From a checkpoint of a small mixture-of-experts model trained on Wikipedia.
Size: 8 layers, width 320, vocabulary 2048, 110M parameters.
Experts: 128 experts in each of 8 layers, 160 squared ReLU neurons an expert, 6 picks a token.
Training: a variant of Adam for the experts, 1181M tokens, 4506 steps.
Below are experts of layer 5 (counted from 0) of a mixture-of-experts language model. Rows are named router (the router's row for the expert), up (a neuron's input weights, with its number) and show model dimensions 128-191. Each number is 128 + 32 x the weight over its row's rms, rounded and kept within 0 to 255.
After each expert's rows: "mostly gets" lists some tokens that are sent to it at least half of the time; "gets" lists some tokens that make up at least twice as much of what it gets as of all text. This comes from a sample of Wikipedia text that the model never trained on. Tokens count by the router's weight.

# expert 41
router [175 133  74 141 143 129 103  84 101 120 118  98 164 137 125 136 113  84 159 122 118 130 117 114 113 100 130 104  97 125 117 165 111 145 137 149  88 143 116 153 161 176 156 101 151 143 110 109 113 126  66 192 155  99 151 143 103  73 104 142 116 127 101 122]
up0 [129 174 130 139  59 126 130 131 207 124 124 126 153  78 131 106 141 129  67 129 146  99 136  85 155 125 146 107 103 172 100 102 210 143 141 186 165  80  88 116 101 142 122 147  75 124 149 132 102  54 119  79 115 143 164  78 148  88 171 111  76 101  91 138]
up1 [100  88 118  61  95 101 190  90  92 139 156 144 129  70  70 135 137 110 117 106 183 110 141 129 105 191 139  61 128 116  74  86 133 163  91 149 172 161 136  86 144 166 114 161 169 110 179 131 150  99 147 115  83 122 117  77 164  66 118 109 134 127 148 170]
up2 [178 205 140  77 110 175 103 186 108 118 153 145  75 116 131 148 134  74  67 157 152 123 158 136 118 176 160 170 192 108 157 105 115 113 116  92 102  95 110 148  91 126 132 133 125  73 119 136 115 123 115  92 197  63 114 132 159 132 138 179 122 111 123  96]
mostly gets: " Ch", " ch", " se", " pl", " Col", " comp"
gets: " Ch", "u", " Col", " ch", " col", " se"

# expert 106
router [166 139  55  95 185 103 127  89 109 128  96  89 137 150 120  99 136  51 135 105 113 160 142 123 130 154 138 124  91 133 107 103 104 162 128  89  72 114  99 136 128 153 192 109 151 183 192  70  80 151 174 147 144 119 171 131 105  94 118 153 132  81 160  99]
up0 [182 162 125 173 113 158 118 135 109  89  97 121 164  99 120 105 122 123 180 109  59 135 118 108 187 124 175  95  65 129 166 136 164 140 187 159 182 156 107 129 166 175 175  91  93 126 121 141 139 159 108 194 164  95  63 101 146  97 158 103  88 183 120 101]
up1 [115  99 181 135  88  86 113 116 139 113 129 157 164 134 189 101 140 155  99 163 170 103 130  91  97 105 108  92 107 165  98 118  99 132  96 124 111  70 119 142 161 186 137 155 151 128  83  85 168  99 109 144 112 106 141 115 101  78 136 157  59  65 139  64]
up2 [128  91 162 126 142 182 154 130 133 158 156 102  86 137 167  96 151 105  88 139 139  97 180 128 145 126 121 129 170 134 147 133 121  50 153 153 159 174 182 174  86 143 156  92  94 155 136 134  97 169 138 147 165 240  93 156  91 192 115 132 120 181  76 124]
mostly gets: "ident", "]", ")", "ition", " found", "--"
gets: ")", "ed", "ion", "B", "ound", "ated"

# expert 32
router [174 135  67 113 168 129 127 113 146 148 152 105 173 128  93 133 181  72 140 100 116 128 195 123 162  88 175 138  92  80  84 149 147 138 164 126  86 132 121 140 151 154 177  96 169 141 142 136  90 144 106 154 149 109 162  74 110  37  91 167 123  88 139 117]
up0 [103 134 113 152 127 148 126 119 186 148 113 124 125 120 115 161 126 115 123 133 137 153  81  88  95 155 154  94  87  87 187 104 104 137 114  97 119 187 121 149 158 105  72 102 153 182 132 204 118 135 122 142  84 141 130 130 133  90 163 149 139 109 141 137]
up1 [ 97  89 120   7 179 137 101 112 110  24 118 150 141  98 160  82 121 129 133 117 128 118  80 111 163 157  87  87 144 113 104  78 160  91 128  92 103 159 198 118 155 117 146 207 170 167 139 133 178  98 179 139  99  86 104 171 129 161 157 109 130 100 120  90]
up2 [131 206 162 165  99 116 115 193  88 101 134 155 144 147 115 117 155 125  93 126 157 204 118  77 103 106  86  65 150 157 120  92  93 164  19 130 153  71 121 106 173 159 150 128 108 108 174  92 143  99 129 145 125 122 109 116  63 147 139 111 110 170 110 122]
mostly gets: " −", "3", "2", "1"
gets: "1", "2", "3", "4", "0", "5"

# expert 81
router [146 118 113 129 140 108 177  85 134 162 132 126 137 109 102 113 178  55 117 106 130 120 146  92  98 139 174 147  89 117 116 196 164 161 181 163 115  95 181 124 168 147 171 106 151 189 195 165 103 136 154 138 180  73 143  75 139  64 119 126 160 128 135 103]
up0 [103  92 117 106 135 125 114 104 194 126 135 122 167  99 110 144 135 149 113 193 130  85 164 147 185 131 166 114 134  91 119 151 127 165 218 131 131 196 105 143 152 128  63 135 171 102  39 155  66 152 157 165  99 127  77  93 101  95  91 178  94 104 136 117]
up1 [166 123 102  89 170  96 156  99 129 132 128 102 138 136 103 154 109 117 145 123  82  77 199 122 142 146 101  84 111 148 107 171 102  64 154 180 116 113 150 140 149 141 110 151 198 103 109  85 158 129 136 105 142 138 140 107 142  88 124  53 123 150 126  63]
up2 [148 122 152 161  98 120  89 161 126 121 197 146 131  56 143 190 162 115 180  69 172 158 133 169 155 163 152 158 119 131 153 147  83 130 126 171 110 137 102 164 112 109 125 164 170 117 137 114 126  55 150 106 143 134  92 128 176 142 127 128 122 135 100 125]
mostly gets: "ic", "ical", " de", "ru", "ional", " Rep"
gets: "ic", "ical", "ly", " de", "ru", "ep"

# expert 26
router [165 150 106  89 146 111 137 114 141 100 135 138 133 147  71 127 202  58 122  67 129 113 129 106 101 136 207 126  86 124  50 136  95 163  94 129  63 149 171  99 117 129 143 115 168 131 149 144 122 118 165 180 156 127 164 132  88 106 112 127 140  78 125 102]
up0 [112  93 109 175 139 169 152 177 152 117  80  84 142  92  44 120 199 133 144 144 180 135 155 162 111 145 162 171 158 130 127  95 216 100 131 162 122 135 163 208 160 123 132 125  83 123 106 170 130 143 132 153 107 156 119 142 129 144 167 123 127 102 107 171]
up1 [123  87  86 193 137 152 105 116 174 125 136  89 138  93 116 100 181 146  90 179 100 113 128  78 149 136 119 114 113 127 103  98 140 116 120 112 154  92  99 140 110  94  69 156 118 122 147  91 129 144  94 157 102 124 128 152 102 113 193 128  92  74 140  73]
up2 [112 166 126 145 145 102  75 121  97 166 118 100 111 196 124 120 120 166  66 109 154 168 133 161 106  66 183 139 123 103 101 161 127 104  94 111  96 131 115 159  93 132 145  78  73 148  69 157 134 155 177 177 125 160 150 121 105  70 119 143  86 177 147 147]
mostly gets: " pro", " art", " ent", " Pro", " Art", " World"
gets: " the", " a", " in", " A", " In", " The"

# expert 91
router [150 160  86 124 180 134  83  81 113 136 107 131 134 143 109 158 199  98 128 107 100 117 147  93 132 120 218  85  72 104  96 121 121 133 133 154 104 142 124 116 172 149 158 178 175 189 130 143  84 113 111 178 181 162 182 149  96 121 106 146 127 100 117  91]
up0 [101 122  91 109 112 145 174 151 144 168  96  84  99 145 192 210 131  98 122 126 200 130 135 128 129 107 209  32 129 150 156 173 136 135 171 151 145 114 109 121 100 117 110 161 131 173 125 113 126 136 126 140 100  93  77  90 115 113 127  81 123 126  79 156]
up1 [106 119 126  84 135 131 104 135 139 136 121 193 113 106 149 180 166 189 123 131  74 127 154 124 143 142 117 109 139 150 142  94 129 149  76  63 156 169 168 125 153 153 102 125 123  75 132 118 157 133 167 151 119 144 137 125 129 120 149 104 127 191 118 143]
up2 [220 115  89 137  93 157 113 151 184 119 143 147 104 174 125 116 108 137 138 117 154 164 132 161  98 148 100 140  66 143  67 196  91 135  84 133 160 145 102 126 114 154 141 156 132  66  65  57  56 139 123  82 142  97 150 139 172 116 134  95 172 118 153 129]
mostly gets: " with", " for", " between", " including", " and", " or"
gets: " of", " and", " to", " for", " by", " with"

# expert 94
router [167 112 104 108 176 140 135 130 134 166 111  94 167 146 132 102 146  79 123  72 103 123 163 130 146 160 139  76  67 125 130 121 134 130 144 160  58 201  80 102 154 179 155 118 189 165 176 103 115  91 149 105 151 143 135 103 128 102 105 158 145 134 148  95]
up0 [117 162 148 110 118 136 170 109  54 138  60 116 125 171 175 133  91 128 178 110 154 154 134 134 145  77  85 120 128 114 178 133 206 218 171  82 111 150 113  70 138 135 150 146 159 111 111 122 193 142  94 117 165 149 114 142  98 128  89 100 131 176 118  68]
up1 [116 164 142 160 133  83 180 120 102 101 157 116 163 138 116 100 157 123  69 125 110 135  79 169  93 131 117 176 147  94 102 127 107  97 126 113 115  77 153 148 212 109 136 144  55 163 126 158  91 136  66 128 121 105 151 150 118 138 114  93 178 139 166 120]
up2 [ 89 178  74  99 147 172 119 133  87  73 124 109 151 136 132  74 166 157 103  84 122 103  97 180 134 108 117 148 119 105 133 120 141 159 163 122 136  93 138 121 140 128 140 164 131 139 102 129 184 113 127 163  92 183 171 132 179 158 135 196  83  85 157  54]
mostly gets: "ri", " go", " mat", " do", " compet", "arri"
gets: "ri", "o", "at", " mat", "ou", " go"

# expert 115
router [175 126 113 124 187 127 112 145 119 132 126 107  99 126 126 114 168  67 132 103  87 114 143  69 103 105 221 112 109 116  72 121 156 157 167 115 101 131 112 117 162 221 133 153 150 174 148 154 110 142 120 137 152 130 187 157  99  82 118 157 168  60 106  94]
up0 [131 179 140 183 172  91  86 167 138 199 139  79 122 135 187 208 140 146 119 213 183 134 112 138 113 123 145  76 160 164 168 166  93 145 145 100 116 102 117 108 167 173 148 117 156 135  86 123 108  66 141 137 169  91  55 112 131 137 112 119 193 171 173  80]
up1 [139 194 130 199 136  89 211 103 149 119 103 107 160 122 112 156  97 149 143 116 138 185 101 144 138 141 159 101 146 154 158 107 158  84 182 172 103 114 156 139  81 139 170 164 100 112 139 179 107 137 113 126 122 154 167  96 155 106 110 129 134 156 182 152]
up2 [ 64  90 109 177  97 169 149 159 173 169 120 165 141 132 146 132 141 126  98 108 166 107 117 100 142 116 164 162 106 129 157 110 154 146 124 150 135 107 111 162 154 131 107 102 139  94 132 144 122  71 139 119  98 137 116 117 150 128 191 138 118  86 133 131]
mostly gets: " she", "),", " He", " born", " he", " who"
gets: ",", " and", " was", " he", " He", ")"

# expert 15
router [140 148  92 110 151 120 120  92  87 149 103 109 103 167  93 176 123  55 141  81 100 122 143  92 151 108 174  92  69 113 132 109 128 148  93 126  98 145 119 129 110 170 165 186 157 162 105 122 140 127 127  97 154 168 200  78 131  90 148 133 126 116 117  97]
up0 [147 111  68 120 117  55 148 132 133  71 102 145  91 119 163 140 150 129 148 128 154 143 142  81 169 206 129  48  73 123  98 175 142 146 158 150 132 134 179 188 131 170 150 149 110 117  78 106 104  97 105  96 142 119 104 127 132  95  91 154 117  73 115 119]
up1 [128 102 107 170 153  86 231 160  99 147 107 143 109 163 128 127 132 121  95 165 161 102 173 129  95 150 138 122 148 133  96 136 131 151 118 151 118 156 148 147 105 174 122 157 155 135 149 134 120 105 102 125 124 141  89  79 163 126 116 136 100 105 120 200]
up2 [181 132  85  84  71 121 162 179 131  63 154 119  92 145 131 168 109  55  96 149  78 185 131 182 160 121 112 122 155  97 133 129  77 136 141 187  85 133 170 120 113 144 127 185 182 191 120 128  93 118  97 172 127 139 115 144 118 134 105 102 216 111 210 101]
mostly gets: "ot", " film", " Sc", " sc", "fess", " sign"
gets: "ot", " sc", "\"", " Sc", " at", " film"

# expert 0
router [138 159 120 133 152 138 147 107  98 142 145 112 164 108  93 131 189 117 139 137 123  99 154 108 130 132 159  92 134 106 154 130 109 160 137 142 102 131 147 131 131 190 148 111 137 216 154 130  73 119 130 134 159 133 176 121 103  85 128 111 158  82  98 156]
up0 [106 169 159 189 130 127  86 150 115 152 174  56  74 147 166 169 123 101  56 113 134 111 158 132  80  98 159 156  89  78 152 121 147 138 112 150 131 125 113 160 142  99 156 180 111  90  82 149 121 127 139 135 143 219 160  84  80 131  44 135  91 109 111 131]
up1 [108 196 142  96 124 132  99 116 109 151 114  96 149 208 112 101 103 125 193 183  96  71 124 103  75  99 121 128 136  77  95 134 105 156 163 132 100 155 121 154 122 131  80 144  89  58 128 137 124 173 186 161 150 102 123 107 109 152 114 196 102 159 163 128]
up2 [ 94 147 173 148 156 138 127 112  90 117 138 143 133 123  71 145  99 121  84 150 174  90 104 179 110  53 126 166  82  94  80  85 116 117 151 104 126  99 143 154 126  86  83 106 183 181 158 145  57 111  80 136 104 173 136 107 133 112 111 129 119 130 167 119]
mostly gets: " med", " Ind", " rel", " pl", " Austral", "J"
gets: "us", "=", "k", "J", "ia", " J"

# expert 78
router [183 138  82 148 141 105 110 112 145 145 126 126 149 162  60 135 190  79 128  56 124 124 158 128 101 142 213 121  41  84 101 127 143 141 110 123  83 168 172 138 134 125 128 140 133 158  96 136  79 120 127 166 137 110 138 120  55 131 116 125 170 110 100 114]
up0 [115 183 169 156 124 139 146 171 131 170  90 153 143 134 168 132  93 116  99 171 126 122 171 127 120 179 135  77 155 173 115 115  80 214 151 205 103 118  92 121 152  94 138 112  61 133  96 130 132 137 104  83 110  88 189 101 122 149 103 118  85 127 172 151]
up1 [123 208 140 139 160 131 209 151 139 146 165 116 161  55  77  76 120 154 168 171 117 123 101 114 176 140  98 152 148 103  83 105 160 118  94 178 124 162 172 151  89 140 198 165  89 126 160 143 138 126  96  74 123 187 141 148 120 146 192  82 120  94 120  94]
up2 [ 94 142 142 142 139 115 140 147  88 162 120 124 147 165 161 126 144 131 138  83 106 135 142 156 131  95 135 112 154 145  83  78 101 119 150 158 170 142 150  75  93 136 125 105 163 171  69 205 168 175 109 118 135 107 118 134 138 168  88 169 103 100 189 148]
mostly gets: " un", " An", " an", " German", " its", " British"
gets: " the", " in", " a", " on", " an", " The"

# expert 30
router [180 135  85 139 199 144  97 108 118 105 127 121 160 123 110 141 164  99 127  91 114 108 196 146 102 104 187  98  93 114  70 128 141 111 187  97  95 142  87 120 145 168 175 152 164 155 179 113  69 161 163 204 190 138 178 138  97  80 112 178 127  37 104  98]
up0 [153 140  89  73 135  90 108 175 164 119 205 130  97 140 139  80 211 113 132 131 102  90 102  97 156 107 113 140 130 118  58  89 123 179 115 140 116 132 129  91  50  93 132 133 159 175 124  98 115 132 135 108 136 130 146 122 132  98  97 132 110 106  92 108]
up1 [157 113 101  70  96 131 147 136 101 122 135 119 131 174 124 150 169 135  62 109 129 146  90 187  96  85 116  96 137 135 116  89 194 130 171 176 109 137 193 177 157 112 111  78 131 168  86 167 158 164 121 212 136  91 106 102 161 105 137 170  97  81 146 115]
up2 [166 170  86 126 195 150 146 126 123 117 153  83 111 165 123  60 163 123 158 120  91 120 125 110  97 139  71 116 149  78 191 143 122 104 189 165  80 110 149 127 111  73 142 100  79 145 104 209 107 144 174 128 150 139 114 121 152 153 121  59 103 138 122  69]
mostly gets: " and", "if", " &", "),", "',", " dif"
gets: ",", " and", "if", "f", "),", " or"

# expert 61
router [171 106  67 116 156 164 103 105 101 154 106  97 176 115  70 135 147  94 100 103 104 116 153 152 123 138 148 117 102 104  96 156 136 124 103 131  74 129 125 129 139 226 155 117 141 164 210 149 134  99 124 163 178 144 142 133 134  78 101 207 116 103 109 139]
up0 [164 168 137 141 138 134 175 183 130 144  87 153 122 141  74 132 140 146 161 106 134 133 154 104 193  94 177 112 145 142 192 164 103 144 190 104 108 130 110 114 102 168 196 114 157 129 127 140 125 154 147 108 122 125 117  88 163 107 117 104 148 126  91 138]
up1 [ 99 193 184 165 138 119 101 123 106 127 118  57 127 123 111 100 143  45 129 167 139 147 141 136  86 170 137 164  95 124 106  97 142 117 129 122 117 154 118 100 112 133 136 141 147 120 195 220 141 101 191 143 149 168 116 127  90 166 136 104 149 124  59 163]
up2 [176  83  80  92 126 136  88  53 115 192  72 144 114 141 171  90  99 109 134 135 133 146 167 137 134 154  96 128 103 145 190 105 175 122 171 103 112 151 119 142 158  90 152  67 122 173 116 133 115 171 114 109  96 125 109 143 124  65  69 106  60 142 143 181]
mostly gets: " re", "o", " se", " Le", " Co", " Re"
gets: "o", "e", " Le", "0", " re", " dis"

# expert 60
router [117 114 111 104 142 122 135 132 139 140 100  97 154 153  93 123 163 100 108 106 159 153 203 122 166  80 216 116 107  82  84  98 114  95 146 121  78 138 158 146 163 150 147 118 136 131 156 148 103 126 156 162 189 134 161  95  74  79  73 147 128  95 150 107]
up0 [107 123  98  89 150 105 157  85 169 126  88  55  75 132  72 160 166 149 173 142 146 118 119 125 125 163  69 116 142 100 183 143 191  71 159 167 158 103 111 139 117  91 109 153  93 195 102  81 126 122 131  74 108 103 154 154 104 119 195 123  93  49 150 165]
up1 [156 112 123 139  89 135 119 113  90 149 108  95 123 156 129  99  81 141  77 130 119 143 156 163  79  75 181 118 153 131 184  52 116  91 199 130 126 154  67 199 116 193 100 182 125 138  98  50 164 136 138 196 137 175 144 129 120 116  91 137 173 125 169 136]
up2 [106  99 139 124 116  81 128 147 131 154  91 113 132 166 224 109  89  89 107 144 153 165 139 137 132 151 145 116 190 136 166 169 112 155 131  88 117 114  66 112 121 116 124 102 149 107 122 104 123  70 148 165 205  75 128  71 150 167 214 148 162 116 125 114]
mostly gets: " f", " sub", "-", " d", "ron", " inter"
gets: "-", " f", "\n", " d", "ron", "ra"

# expert 46
router [149 149 101 112 147 147 126 137 123 115 133  97 139 159 107 138 156  83 150 104  90 156 174 118 189 110 162  96 121  75  78 170 121 124 130 165  53 126 131 176 119 145 190 135 180 150  92  84 122 119 164 132 163 154 147 109  70  18 104 164 135  48  70 121]
up0 [162 125 129 147 145 132 141 120 143 101 134 152 106 141 112 109 106 155 160  39 103 119 115 137 108 136 210  84 116 172 161 157 150 171 144  89  82 133  89 107 136 134 208  69 148 100 155 153 117 112 115 187 113  92 183 143 138  43 148 158 124  90 151 158]
up1 [126 114 132 126  93 112 162  75 150 122 110 112 170 133 128 167 111 153 137  98 138 205 106 185  95 122 141 163 113 190 125 104 144 127 131 147  99 146  90 182  94 114 173 121 120 157 130 112 111 111 104  92  99 114 142  95 123  65 125  77 100 172 144  96]
up2 [125 154 113 100  67 122 178  95  95  93 185 130 169 125  90 101 133 122  98 190 152 159  84 150  87 171 104 142 159  96  96 143 116 118 108 172 110 108 151 173 152 110 170 164 131 146  90  94  73 146 104 180 110  91 124 135 127  98 160 126  76 108 103 125]
mostly gets: "rop", " g", "ilit", "1", "ae", "amily"
gets: "1", "2", " g", "rop", "ag", "ilit"

# expert 77
router [151 132  98 143 133 124 122 126 104 142 139 125 138 128  79 132 133 108 101 115  94 158 133 113 125 115 137 141  83 117  80  97 121 147 148  94 130 108 124 135 176 146 196 154 128 161  93 148  88 173 111 131 156 138 165 100 127  96 135 168 121 141 105 131]
up0 [219  98  55 113 182 164  73  71 190  83  95 158 175  79 113 140 170 126 122 191 168 130 132 162 133 111 158 142 185 159 129 112 163 152 121 132 125 141 137 115  99 138 128  94 163  94 123 112 125 158 149 158 137  89 135  93 109 125  88 117 107 168 108 105]
up1 [111 136  63  69 102 137 108 115  97 136 134 128  75 122  97 114 152 118  94 160 126 143 117 101 106 130 132 117 133 113 112 122 103 142  98 147 105 129 142 132 158 153 133 146 115  96  97 109 126 117  63  94 103 161 139 179 123 147 147 145 138 169  87  93]
up2 [109 121 133 168 117 120 156 203 222 214 133 132 142 118 134 141 128  96 108 137 137 121 132 137 153 143 116 119 122 134 149 131 114 104 156 169 139 116 147 171  92 133 156 204 154  86 124  95 139 181 109 133 156 162 148 121 141 141 114 161 103 128  83 133]
mostly gets: " John", " William", "ael", "son", "ford", "ington"
gets: "y", "on", "ie", "le", "ley", "son"

# expert 7
router [137 153  94 124 163 112 101 104 145 123 119 135 137 165  83 123 177  47 150  78  94 138 142  91 148 132 228 107 114 129  75 125 129 134 136 174  81 171 149 105 120 147 137 151 153 159 104 153 125 109 170 187 141 106 146 124 102 134 116 176 129  96 109 100]
up0 [ 71 133 161 155  64 104 110 196 130 141 137 136 145 148 151 147 158 121 132 138 160 139 180 121  97 112 107 119 133 134 113  88 108 147 176 118 100  69 125 102 169 135 113  65 142 134  99  92 155  63  85 102  76 116 126 114 162 163  95 137 124  83  88 103]
up1 [128 149 144 138  58 115 162 166  99 122 187 126 134  69 167 102 132 156 147 139 118  99 142 146 107 117  86 175 114  87 125 100 160 189 119 136 123 163  85 125  82 145 166 113 140 131 153 170 167 248  52 101  83 133 255 128 120 121 126 136 108 120  56  67]
up2 [183 114 144 169 119 130 107 110 170 119 171 171 112 130 191 138 104  95 123 156 255 100  70 124 130 118 114  84 122 151 120 113  63 145 122 131 174 126 155 106 128 158 154 156 115  86 106  90 149 108  83 148  96 150 121 112 105 135 108 163 142 151 125 162]
mostly gets: " his", " her", " p", " Her", " an", " a"
gets: " the", " a", " p", " of", " P", " his"

# expert 67
router [112 134  89  89 143 148 127 131 152 115 127  80 158 190  97  97 108 117 124 135 107  89 126 104 139 106 171 130 101  98  88 159  99 133 155 151  93 144 148 148 134 158 141 125 134 142 104 114  84 168 146 155 195 111 157 141  81  86 104 156 157 137 137 108]
up0 [142 104  81 116  81 160 157 178 157 103 182 144  85 152 107 147 153  80 124 139 113 129 128 163 126 145 121 110  93 120 109 159 160 135 146 160 133 143 133 154 156 122 139 112 123 217  82  62 111 132 152  37 167 100 122 127 116 110 125  83 166 151 116 158]
up1 [149  85 108 128 127 168  78 175 134 165 179  90 133 123 154  96 120 119  68 114 220 170  92 153  82 107 114  88 126  77 129  99 155 125  90 115 128 164 127 144  96 164 133 120 165 116 139  69 152 103  62 166 108  91 138 158 118  72  63 161 130 114 128 147]
up2 [115 110 108 141 123 144 106 105 114 109 205  92 135 121 137  84 105 113 178 127 148 181 137 108 161 126  83 112 135 125 154 165 109 116 103 148 114  87  93 159 105 119 167 101 209 106 140  72 146  83 101 132 131 166 117  88 110 121 121  77 156  69  75 111]
mostly gets: "amily", "ae", "†"
gets: "-", "us", "a", "ia", ":", "is"

# expert 62
router [169 127  82 145 189 154 137  95 144 143 113 110 114 112 107 136 169  76 149 128 136 111 146  64 128  97 224  87 110  79 106 114 117 115 105 179  64 150  98 150 115 175 184 154 151 178  93 170 113 110  99 169 141 172 167 137  83 133 109 148 155  92 136 131]
up0 [162  91  60 192 148 137 196 136  96 134 111 158 141 115 122  56 173 111 214 135 128 154  97 184 141 141 160 185 120 143  90 143 228 105 138 155 167  74 102 177 124 190 161 182 115  91  84 136 140 132 150 158 129 132 143 138 114 133 134 145 114  78 136 123]
up1 [146  96 133 151  36 146  63 126 146 150 145  91 167  97 141 126 165 106 150  75 168 109  90 109  96 131 142 114 159 149 107 115 125 101  68 104 133  71 104 122 132 173 100 201 109  61 113 146 121  96 176 100 125 102 145  97 103  40 118 131 165  71 129 110]
up2 [128 133 143 132 140 181  98 174 102 123  96  82 135 140 103 153 225 137 121 118  99 131 103  73 151 129 137 158 120 174  76 164  81 108 125 109 124 113 110 186 141 136 102 130 135 126  88  42 124 106 154 144  94 161 151 137 136 115 156 203  94 118 175 144]
mostly gets: " would", " under", " made", " it", " such", " until"
gets: " as", " to", " for", " it", " under", " that"

# expert 100
router [184 164  82 153 136 121 143 138 172 160  99  95 162 148  95 130 180  84 129  85 108 133 142 143 123 115 163 119 107  90  53 134 117  95 144 158  88 166 118 136 178 148 143 115 177 141 118 155 155 140 144 144 151 142 158  36 106  61  50 151 155  52 140  93]
up0 [ 94 159  64 102  89 136 134 111 129 105 157  76  81 103 110 114 136 103  71 137 108 192  92 121  90 140 168 113  71 180  99  82 136 122 174 170 109 118 160 110 150 120 174 141 121 122 175  91  63  89  70 100 153 155 137 131  97 114 124 146 137 110 144 145]
up1 [135 124  58 193  96 138 126  70  83 136 107  86  79 126 122  82 143 116 162 119 150 152 107 131  95 125 109 114 174 166 120 127 121 147  74 122  79 126 123 138 111  81  75 182  53 139 169 121  90 123 157 149 194 167 102 111  51 127 124 100  82 108  74 216]
up2 [ 72 148 142 141 175 141 128 124 144 122  89 154  58 109 135  98 102 131  97 156 122 121 136 168 151 104 133 112  92  71 192 114  72 104 145 171 130 144  92  76 124 134 107 181 141 141 139 110 105 111  81 100 112  74 197 213 133 156 179  96 149 186 133 147]
mostly gets: " ex", "ag", " man", "2"
gets: "1", "2", "0", "9", "3", " ex"

# expert 39
router [152 110 134  97 156 155 129 132 175 184 136  89 143  78  72 201 168 110 121  56 135 135 193 165 138 143 151 114 111 113  95 144 111 144 147 127 111 151 128 115 116 176 159 157 203 129 145 114 127 123  88 109 142 162 125 114 133 103 122 156 115 116 105  71]
up0 [130 122 172 162 149  95 144 128 199 119  90 146 190 151 116 133 123 124 120 164 180  97 106  96 144 195 112 111  91 100 148 124 132 184 136 151 130 129 100 110  44 168  98 153 140 139 153 121 117 165  96 124 169 136 166 107 122 134 162 113 117  90 154  78]
up1 [104 118 131 141  92 145  88 165  92  95 113 114 116 138 108 151 136  88 143 133 118 132  90 144 135 126 142  92  79 114 139 148 169 103 163 184 150 132 138  84 143 151 143 166 192 159  98 135 140 168 181 122 169 199 196 122 130 130 178  94  99 161 144 115]
up2 [139 156 108 104 136  76 121 147  94 192  80 145 113  85  80 124 161 173 110  65  58  97 117 102 148 120 135 151 140 139 115  91 146 185 168 104 131 236  88 113 131 121 112  97 143 140 137 174 160 119 106 133 127 108  94 104 138 111  91  96 149  73 153 146]
mostly gets: "az", "iz", " Europe", " organ", " me", " can"
gets: "e", "a", "iz", "ri", "az", "z"

# expert 120
router [164 119  84 137 187 104 126 100 140 129 122 118 119 106 118 154 141  49  91 120 117  98 154  94 113  75 201  65 109 120  67  95 146 169 127 137  72 170 145 133 126 238 165 125 145 181 149 144 109 121  87 109 153 139 145 141 131  58  93 144 142 145  81  80]
up0 [133 164 100 130  71 119  85 116 112 123 121 160 140 133 105 135 141  89 113 136 112 160  59  50 124 120 167 102 103 153 114 144 131  67 123  81 121 143 124 155 144  77 177 158 119 102 153 109 160  93 145 181 158  86  73 110  47 134 135 129 123 178 103  93]
up1 [120 149 104 198 129 175 132 190 133 142  79  76 120 151  99 116 172  93 134  96 144 124 110  95 104 165 104  48  90 106  95 138 153 102 148 117  72 167  98 177 108  67 126  74 155 127 114 173 137 101 116 137 153  72 121 105 135  82 160 185 118  96 151 108]
up2 [ 72 154 104  66 103 139 142 141 114 131 112  70 161 148 161 114 112 165 144 135 131 124 177 124 133 128 125  97 126 115 151 113  53 147  92 235 171  71  81 135 183 106 109 152 104 111  76 106  72  77 106 108 135 151 137 151  96 139 130  72 133 142 207 134]
mostly gets: " was", " is", " were", " are", " had", " also"
gets: " was", " is", " were", "ly", " are", " be"

# expert 102
router [126 155  99 141 118 101 141 120 135 144 126 113 133 169 110 157 154 100 108  96 114 117 169 124 143 120 169 118 102  93  74 147  92 154 168 130 108 125 121 143 137 169 150 168 146 152 162 115  89 132 156 163 151 169 177 116 123 135 140 122 130  80 118 108]
up0 [109 163 111 121 100  87 152 123 172 135  87 129 174 125 166 144 115 149 134  85 131 117 119 120 150 129 172 125 119 146 100 118  85 139  98 150  85 104 105 136 127 129 165 150 113  96 101 120  80 118 144 182 138 139  99 152 117 130 151 149 138 170 127 161]
up1 [105 115 131 140 141  95 143  48 126 143 169 144 172 135 129 126 103 166 131 171 145 112 117 143  99 219 159 116 143  58 139  75 126 150 128  82  81 152 118 178 167 126 105 102 102 123 151  93  86 104 109 185 153  90 154 160  87 122 128 198 143 141 122 162]
up2 [ 82 108 105 160 157 133 133  81  94 121 176 134  97  68 108 133  96 171 192  83 142 123  42 125 139 119 192 110  90 170  78 204 114 182  98 206 127 105  99  92  98 135 188 161 135 125 144 130 161  94 128 115 122 167  96 142 163 112 160 152  71 104 155  96]
mostly gets: " North", " South", " West", " San", "',", " New"
gets: " |", "-", "|", "\n", ";", ","